Below are experts of layer 5 (counted from 0) of a mixture-of-experts language model. Rows are named router (the router's row for the expert), down (a neuron's output weights, with its number) and show model dimensions 40-79. Each number is 128 + 24 x the weight over its row's rms, rounded and kept within 0 to 255.
After each expert's rows: a language model's description of what the expert responds to. This comes from a sample of Wikipedia text that the model never trained on.

# expert 28
router [156 139 120 155 124 176 155  83 150 147 119 112 122 150 119 130 136 125 120 112  88 107 133 148 111 166 132 132 170 158 138  90  93 136 110 132 165 115  92 124]
down0 [136 113 128  82 123 161 170 106 123 121 109 113 172  96 107 164 147  79 133 121 147 149  97 130 103 134  91 102 117 132 133 101 131 158 101 119  95  86 132 122]
down1 [161 140 176 121 150 118 139 127 122 112 131 125 144 104 214 119  90 130 113 117 126 165 152 130 161  84 111 133 119 132  88 125 127 113  99 120 105 155 130 142]
down2 [100 102 144 164  91 108 134 147 130 111 150  76 156 136 122 149 152  75 117 177 149  95 122 127 132 106 144 132 124 158 134 121  98 168 132 119 127 120 118 132]
down3 [ 90 141 119  88 136  81 117 170 103 118 134  92 164 133 141 140 130 104 144 104 132 164 161  94 149 134 108 145 124 115 121 106  94 166 200 170 123 168 116 174]
down4 [132 120 125 168 102 159 133 131 138 113 135 139 135 117 140  88 110 144 125 128  73 164 132  99 109 176  86 120 178 131 119 125 101 114 135 139 111 150 131 149]
Description: Capital letter or first piece of a capitalized word, mostly personal names in tables and lists, such as M(eza), Br(uce), B(ellucci).

# expert 45
router [125  93 133  95 159 141 114 137  73 126 133  93 104 107 146 119 127 161 123 166 149 138 116 174 118 168 148 115 180 133 141  96 163 148  83  97 130  82 160 140]
down0 [155 162 181 123  87 120 122 111 128 171 140  85 134 172 147 146 112 128 142 142 170 127  95 129 153 138 156 121 153 102 109 104 109 132 118 133 133 132 134  93]
down1 [138 115 101 108 151 149 139 185 114 131 173 116 159 141 103 170  84 142 112 108 130 130 111 127 132 123 188 112 133  94  87 121 103 115 109  93  88 103 174  76]
down2 [155 104 142 117 105 171 150  78 145 126 178 125 126 150  95 115 125 111 105 158 160 159 141 101 117 113 170 138  91 135 146 133  91  90 118 138  97 130 174 112]
down3 [121  86 169 107 130 152 106 133 109 136  86 121 150 132 114  93 149  94  97 168 124 151 115 113 106 156 101 142 154 170  97 152 141 109 185 120 119 155 129 143]
down4 [158  98 151 129 129 122 128 150 113 176 109 109 102 104 167 125 132 135 120  77 109 131 121 175 123  83 124 101 120 142 114 138 141 109  86 159  88 135 143 125]
Description: Second pieces like ol, ir, ur, or, il following an initial capital letter in names and words, as J-ol-ly, G-ir-l, Barth-ol-omew.

# expert 51
router [165 107 106 125 115 163 141 106 109 147 114 128  78  87 159 155 132 110 115 111  84 138 162 169  89 129 154 122 145 132 137 111  86 126  98 111 157 129 113 148]
down0 [109 134  92 131 127 129 121  87  95 134 118 159 127  79 122 116 144 142  99  95 178 116 162  86  85 142 139 139 100 109 114  94 152 124 126 137 137 121 128 138]
down1 [128 132 144 133 100 166  99  95 118 116 168 130 138 158 142 141 124 120 121 127 140 157 123 150 121 127 160 133 134 132 128  85 138 147  90  81 158 137 131  95]
down2 [141  89 110 117 114 104 118 124 158  86 123 136 132  94 135 141 126 135 138 156 133 130  71 133 163 103 149 145 162 164 113  87 164 119 148 104 102 115 131 154]
down3 [150  82 120 121  97 122 112 189  87 123 120 113 149 156 128 112 129 128  90 171 154 128 146  90 137 138  92 147  73 111 144  92 126 114 149 104 127 118 159  51]
down4 [149 156 108 130 121 140 100 137 117 107 149 122 138 178 145 143 120 122 107 142 121 107 134 143 154  90 118 128 131 118 152 184 134 143 163 169 169 128 141  92]
Description: Opening capitals or pieces of proper nouns after the, of, comma or pipe, such as P-eru, P-unjab, New, Gre, Fran.

# expert 59
router [129 114  82 128 121 125 109 144 118  88 110 146 181 151 144 105 139 119 153  99 147 124 152 107 160 147 104 145 121 118 127 129 152 131 100 156 130 115 171 139]
down0 [128 156 156 144 143 125 163 161 134 130 108 135 127 118  51  89 128 118 116 121  97 176 135 112 126 171 145 145 106 148  91  88 129 111 136 170 105 170  92 143]
down1 [130 116 121 110 137  75  92 138 142 105 164 143 166 124  99 136 137 102 140 172 128 129 113 122 137 131 126 133  78 142 109 126 109  92 162 165 106 131 139 100]
down2 [135 168  99 119 127 159 155 104  95 119 112 127 124 149 153 131 139 167 120 156  79 137 101 132 151 134 122  93 124 109 100 174 150 121 128 110 116 129 140 144]
down3 [131  95 167 136  93 112 149 141 127  77 126 174 121  89 184 125  85 150  96 137 124 119 114 117  86 137 154 115 115 117 132 144 129 136 122 140 111 138 137 128]
down4 [138 109  88 111 131 126 112 117 113 156 143 134 106 136 114 115 128 115 170 137 166 136 110 121 162 124 164  74 101 130 134 117 134 155 178 125 135 110 106 141]
Description: Mid-word syllables like li, ti, di, si, fi after a prefix, as in preliminary, exemplified, until, similar, tripartite.

# expert 10
router [125  81  68 114 156 119 104 118 103 149 110 139 109 114 113 104 130 164 109 126  85  85 148 117  88 179 141 115 158 151 132 121  98 103 139 146 147 146 162 108]
down0 [113 115 106 148 164 141 126 145 146  80 160  97 131 115  96 129  76 129 169 122 150 128 128 138 119 146 151 104 104 157 124 132 130 113 135 118 153 149 120 137]
down1 [116  77 142 150 147 138 102 114 159 100 142 114 137  84  87 132 122 120 124 113 166 115 142 104 134  93 108 113  58 146  80 148 138 164  98 108 130  95 103 136]
down2 [114 166 141 119 108 136 129 161 136 105 182 133  92 124 114 142 131 117 154 110 101 138 175 168 162 126 131 130 104 121  93 122 114 121 127 125 139 161 122 147]
down3 [122 109 130 126 110 153 130 120 125 149 135 137  93  80 147 110 160 118 141 129 135 164  90 104 119 141 119 139 102 160 116 110 129 104 109 127 146 119 127 101]
down4 [ 85 102 146 120 132 113  80 141 111 145 104 133 123 116 133 127 107 167 178 129 139 132 111 130 115 131 133  93  91 125 154 125 108 118 153 123 145 129 150  96]
Description: First piece of a lowercase word split into parts, often a prefix after an article, such as un(iversities), in(filtration), con, dis, publ.

# expert 37
router [122 117 111 152 130 106  96 149 109 132 111 131 145 122 101 142  85 120  90 113 158 122 113 120  98 118 149 143 175 107 142  79 129 113 137 102 100 150 148 107]
down0 [120 134 122 148 170  81 127 149 135  92 124 152  87 107  91 135 124 121 137 126 141 120 132 134  81 154 101 138 118  95 103 148  74 101 120 119 103 134 130 135]
down1 [ 89  98 114 137 131 140 103 121 129 153 168 139 147 115 133 149 122 144 139 152 141 130 114 145 153 167 138 176 156 133 140 120 100 180 131 154 123 135 134  73]
down2 [140 148 148 148 126 107 128 127 135 119 141 121 150 122 140 111 112 138 136 156 126 105 158 124 100 127 127 113  96 186  99 118  98 152 135 146 128 147 118 183]
down3 [133 158 122 127  91 129 133 139  99 138 146 201 177 131 182 110 111  94  67 155 126 160 129 141 110 138 101 163 115 104 117 132  75 159 149 131 123 168 131 130]
down4 [156 108 183 103 173 126 139 115 132 122 136 119  80  53 116  84 117 136  93 109 133 146 139 160 158 124 163 147 105 131 145 135 148 118 137 133 131 122 140 136]
Description: Single-letter or accented pieces inside foreign proper names, especially u, as in Pap-u-a, Cuc-u-zzella, Kap-u-stin, Ben-í-tez, Timișo-ar-a.

# expert 21
router [ 99 144 127 124 145 145  72 128 105 120 158  97 127 119  97 153 105 102 139 153 148 102 118 123 135 120 168 118 121 135 112 176 112 109 109 131 116 143 119 134]
down0 [108 125 117 118 128 148  96  90 147 122 125 103 138 128 104  89 100 109 137 128  92  96 130 150 111 125 126 169 113 146  85 109  95 163 112 169 113 133 169 107]
down1 [181 129 131 130 132 139  85 154 132 160 127 133 109 110  81 106 127 149 117 160 129 166  83 132 131 126 118 143 142 112 178 156 165 146 106 119 123 149 120  97]
down2 [119 139 164 161 133 122 128 124 138 149  94 172  73 128 128 147 147 137 178 130 131 157 129  88 137 117 149 127 120 146 126 139 162 149 117 155 153 133 116 122]
down3 [160 136 131 134 133 103  75 132 120 124 131 104 127 127 156 144 128 103 138 124 149 185 125 116 147 100 112 108  71 137 123 137 102 111 111 120 106 127 115 126]
down4 [146  91  72 132 140 115  79  99 147 174  98  89 175 126 140 102 152 105 127 160 110 134 103 130 155 119 136 114 142 125 130 159 112 141 120 111 121 128 112 117]
Description: Word pieces ri, v, wh, di, tr inside words, as in ar-ri-ve, bar-ri-er, Pat-ri-arch, Con-v-enor, av-erage.

# expert 18
router [160 157 123 113 130 150 134 133 123 134 125 113 117 123 116 167 139 148 119 174 131 104 104 163 120  95 153 134 119 140 136  48 122 125 128 153 126  99 108 132]
down0 [136 149 126 117 157  86  91 143 111  99 123 105 132 107 161 119 136 146 117  99 133  65 168 136 126 116 139 107  66 110 167 149 149  97 134 112 105 142 130 121]
down1 [173 128 117 112 107 104  91 146 130 123 140 119  98 146 123 117 118  75 107 137 149 122 171 116 138  96 140 154 121 110 137 148 134  95 126 139 124 160 185  92]
down2 [ 80 129 143 112 131 147 122 152  94 127 123  93 142 131 137  97 107  84 100 121 121 113 131 127 124 142 129 178 104 129 123 126 145  79 119 145 129 147 141 116]
down3 [141 129  98 109 114 163 138 134 124 119 169 150 106 120 116 129 130 172 122  76 111 116 140 130 113 158 130 141 127 102 111  93 146 144  79 168 167 140 109 118]
down4 [134 107 120  93 110 120 129 106 147 118 114  70  93 138 167  98 125 141 164 113 143 136 112  76 141 104 100 117 142  92 130 110 142 152 122 144 191 106 150 114]
Description: Opening capital letters of names and places, often in tables and lists, such as K in Kingdom, S in U.S., L, H, C.

# expert 2
router [125 138 135  93 113 159 119 125 123 146 113 116 116 125 115 121 171 114 100 136  98 100  85 113 129 114 118 131 139 155 133 137  78 107 138 127 150 108  93 124]
down0 [157 127 124  87 124  87 117 169 130 134 122 154 111 133 117 130 104 117 132 131 107 138 151 109 124 149 116 123 132 127 124 164  95 131 153 186 108 123 136 127]
down1 [142 129 101 150 159 109 139 137 121  99 122 133 138 162 111 115 160 135 113 191  59 186 143 137 133 107 121 126 133 141 119 137 114 160 123 105 160 131 140 116]
down2 [190 157 115 123 105 128 122 124 174 133 127 180 125 174 157 163 169 142 145 121 103 152 111  93 102 144 161 123 180 145 126  98 131  58 101 144 131 104 155 154]
down3 [104 143 134 137 144 156 142 147  87 125 112 125 143 115 104 153  80 132 169 176 129 101 142 134 133 128 142 156 113 161 143 142 133 125 132 122 137 108  98 100]
down4 [137 148 108 127 177 140  92 101 147  87 171 127 157 140 126 137 114 168 152 118 143 147 172 146 122 115 127 124 127 138 128 144 102 134 105 109 106 168 137 129]
Description: Opening consonant pieces of lowercase words, often after articles or inside words, such as c in correct/caused, inv, dec, cl.

# expert 47
router [115 143  98 150 133 104 147 147 145  87 169 117  99  87 109 136 111 139 117 179 141 103 141 126 133  98 113 103 144 142 136 139 105 107 150 110  98  94 104 102]
down0 [137 121 155 122 162  84 120 140 107 141 143 147 166  88 126 116 119 114  91 116 154  76 108 117 115 143 116 155  78 111 117 107 133 109 121 164  93 121 110 112]
down1 [131 154 144 106 112 107 145 141 118 158  93 122 141 155 157 137 155 130 132 176 100  91 141 116 143 124 145 117 146 129 155 130 100  99 174 145 141 128 104 169]
down2 [ 93 108  94 117  93 136 156 132 142 125 144 107 155  98 169 156 116 132 117 120 125  94 125 113 126 125 150 100 125 135 166  54 115 182 136 122 157 140 106 101]
down3 [126 139 103 124 119 114 160 135 158 143 156 115 125  99 100 139  95 150 120 125 120  84 127 163 136 143 130 105 141 148  81 106 117 137 120 122 112 110  94 142]
down4 [107 119 160 146 140 133 102 118 134 126 117 127 117 143 138 170 120 163 213 125 121 124 157 125 134 165 148 131 127 142 109 120 139 112  96 119 120 122 185 159]
Description: First token of a new line in infobox lists and tables, mostly "- " bullets and "| ", plus section heading markers.

# expert 25
router [111 150 100 124 167 124 134 162 121 165 112 112 156 120 147 149 108 109 122 108 144 141 147 186 109 182 108  94 117 120 125 137 111 105 147 123 104 101 105 138]
down0 [130 102 131 118 141 117 182 166 109 116 140  96 136 161 116 139 113  69 147 165 102  99 145  85 123 158 126 141 140 137 134 132 136 118 127 103 144 146 127 130]
down1 [156 119 138 157 125 102 119  82  74 110 137 150 168 134  94 112 109 150  88 100 127 144 150 137  89 111 178 121 112 142 137 130  88 189  96 135 154 127 150 128]
down2 [145 148 103 151 147 119 141 129 133 113 103 165 130 121 132 134 151 132 142  89 141 117 130  86 160 118 123 132 143 129 116 143 130 132 121 167 162 158 127 161]
down3 [135 114 179 124 130 100 139 132 138 131 189  86 123 132 106 169 129  60 126 142 137 129 127  86 128 134 120 138 165 125  90 111 114 130 114 127 116 160 138 105]
down4 [105 167 125 161 125 143 155 112 120 130 103  81 155 131 117  93 121  77 119 134 116 167 126 152 130 111 128 123 135 121 111 122 108 116 141  89 149 138 124 122]
Description: Blank cells in wiki tables, the word the or a after prepositions, and hyphens in dates or compounds like 2006-04 and do-over.

# expert 36
router [ 73 160  97 102 137 109 152 151 148 123 120 136 149 150 143 122 155 151 113  92 164 114 149 119 118 137 148 110 123 134 107 155  90 135 139 128  82 130 142 219]
down9 [117 130 118 153 107  89 151 146  96 132 127 159 153  96 101  95 137 157 171 152 107 153 125 120 144  88 128 143 143  80 147  80  86 129  89 166 120 157 160 129]
down10 [106 103 132  99 149 126 165 118  90 158 156 142 162  74 133 121  98 171 102 121  96 145 167 141 157 162 107 122 151 124 144 130 108 135 118 102 120 116 135 144]
down11 [150 181 162 152 140 162 164  99 103 151 130 131 155 132 113 159  98 138 127 160 129 123 166 105  82 107 155 126 171  89 122 135 114  98  96 131 175 101 139 117]
down12 [108 129 151 148 172 113 108 172 146 123 133 131 162 129 116 116 171 129 124 156 127 121  93  86 124 138 152 136 161 121 151 112 127 125 148 160 126  76  97 131]
down13 [141 140  93 104 107  98 123 144 148  85 108 144 140 159 117 136 103 116 136 114 137 131 151 109 124 112 164 156 163 150 157 134 123 112 126 170 105 125 114 102]
Description: Articles, conjunctions and prepositions before capitalized names or titles, such as the in Alexander the Great, of, and, with, table pipes.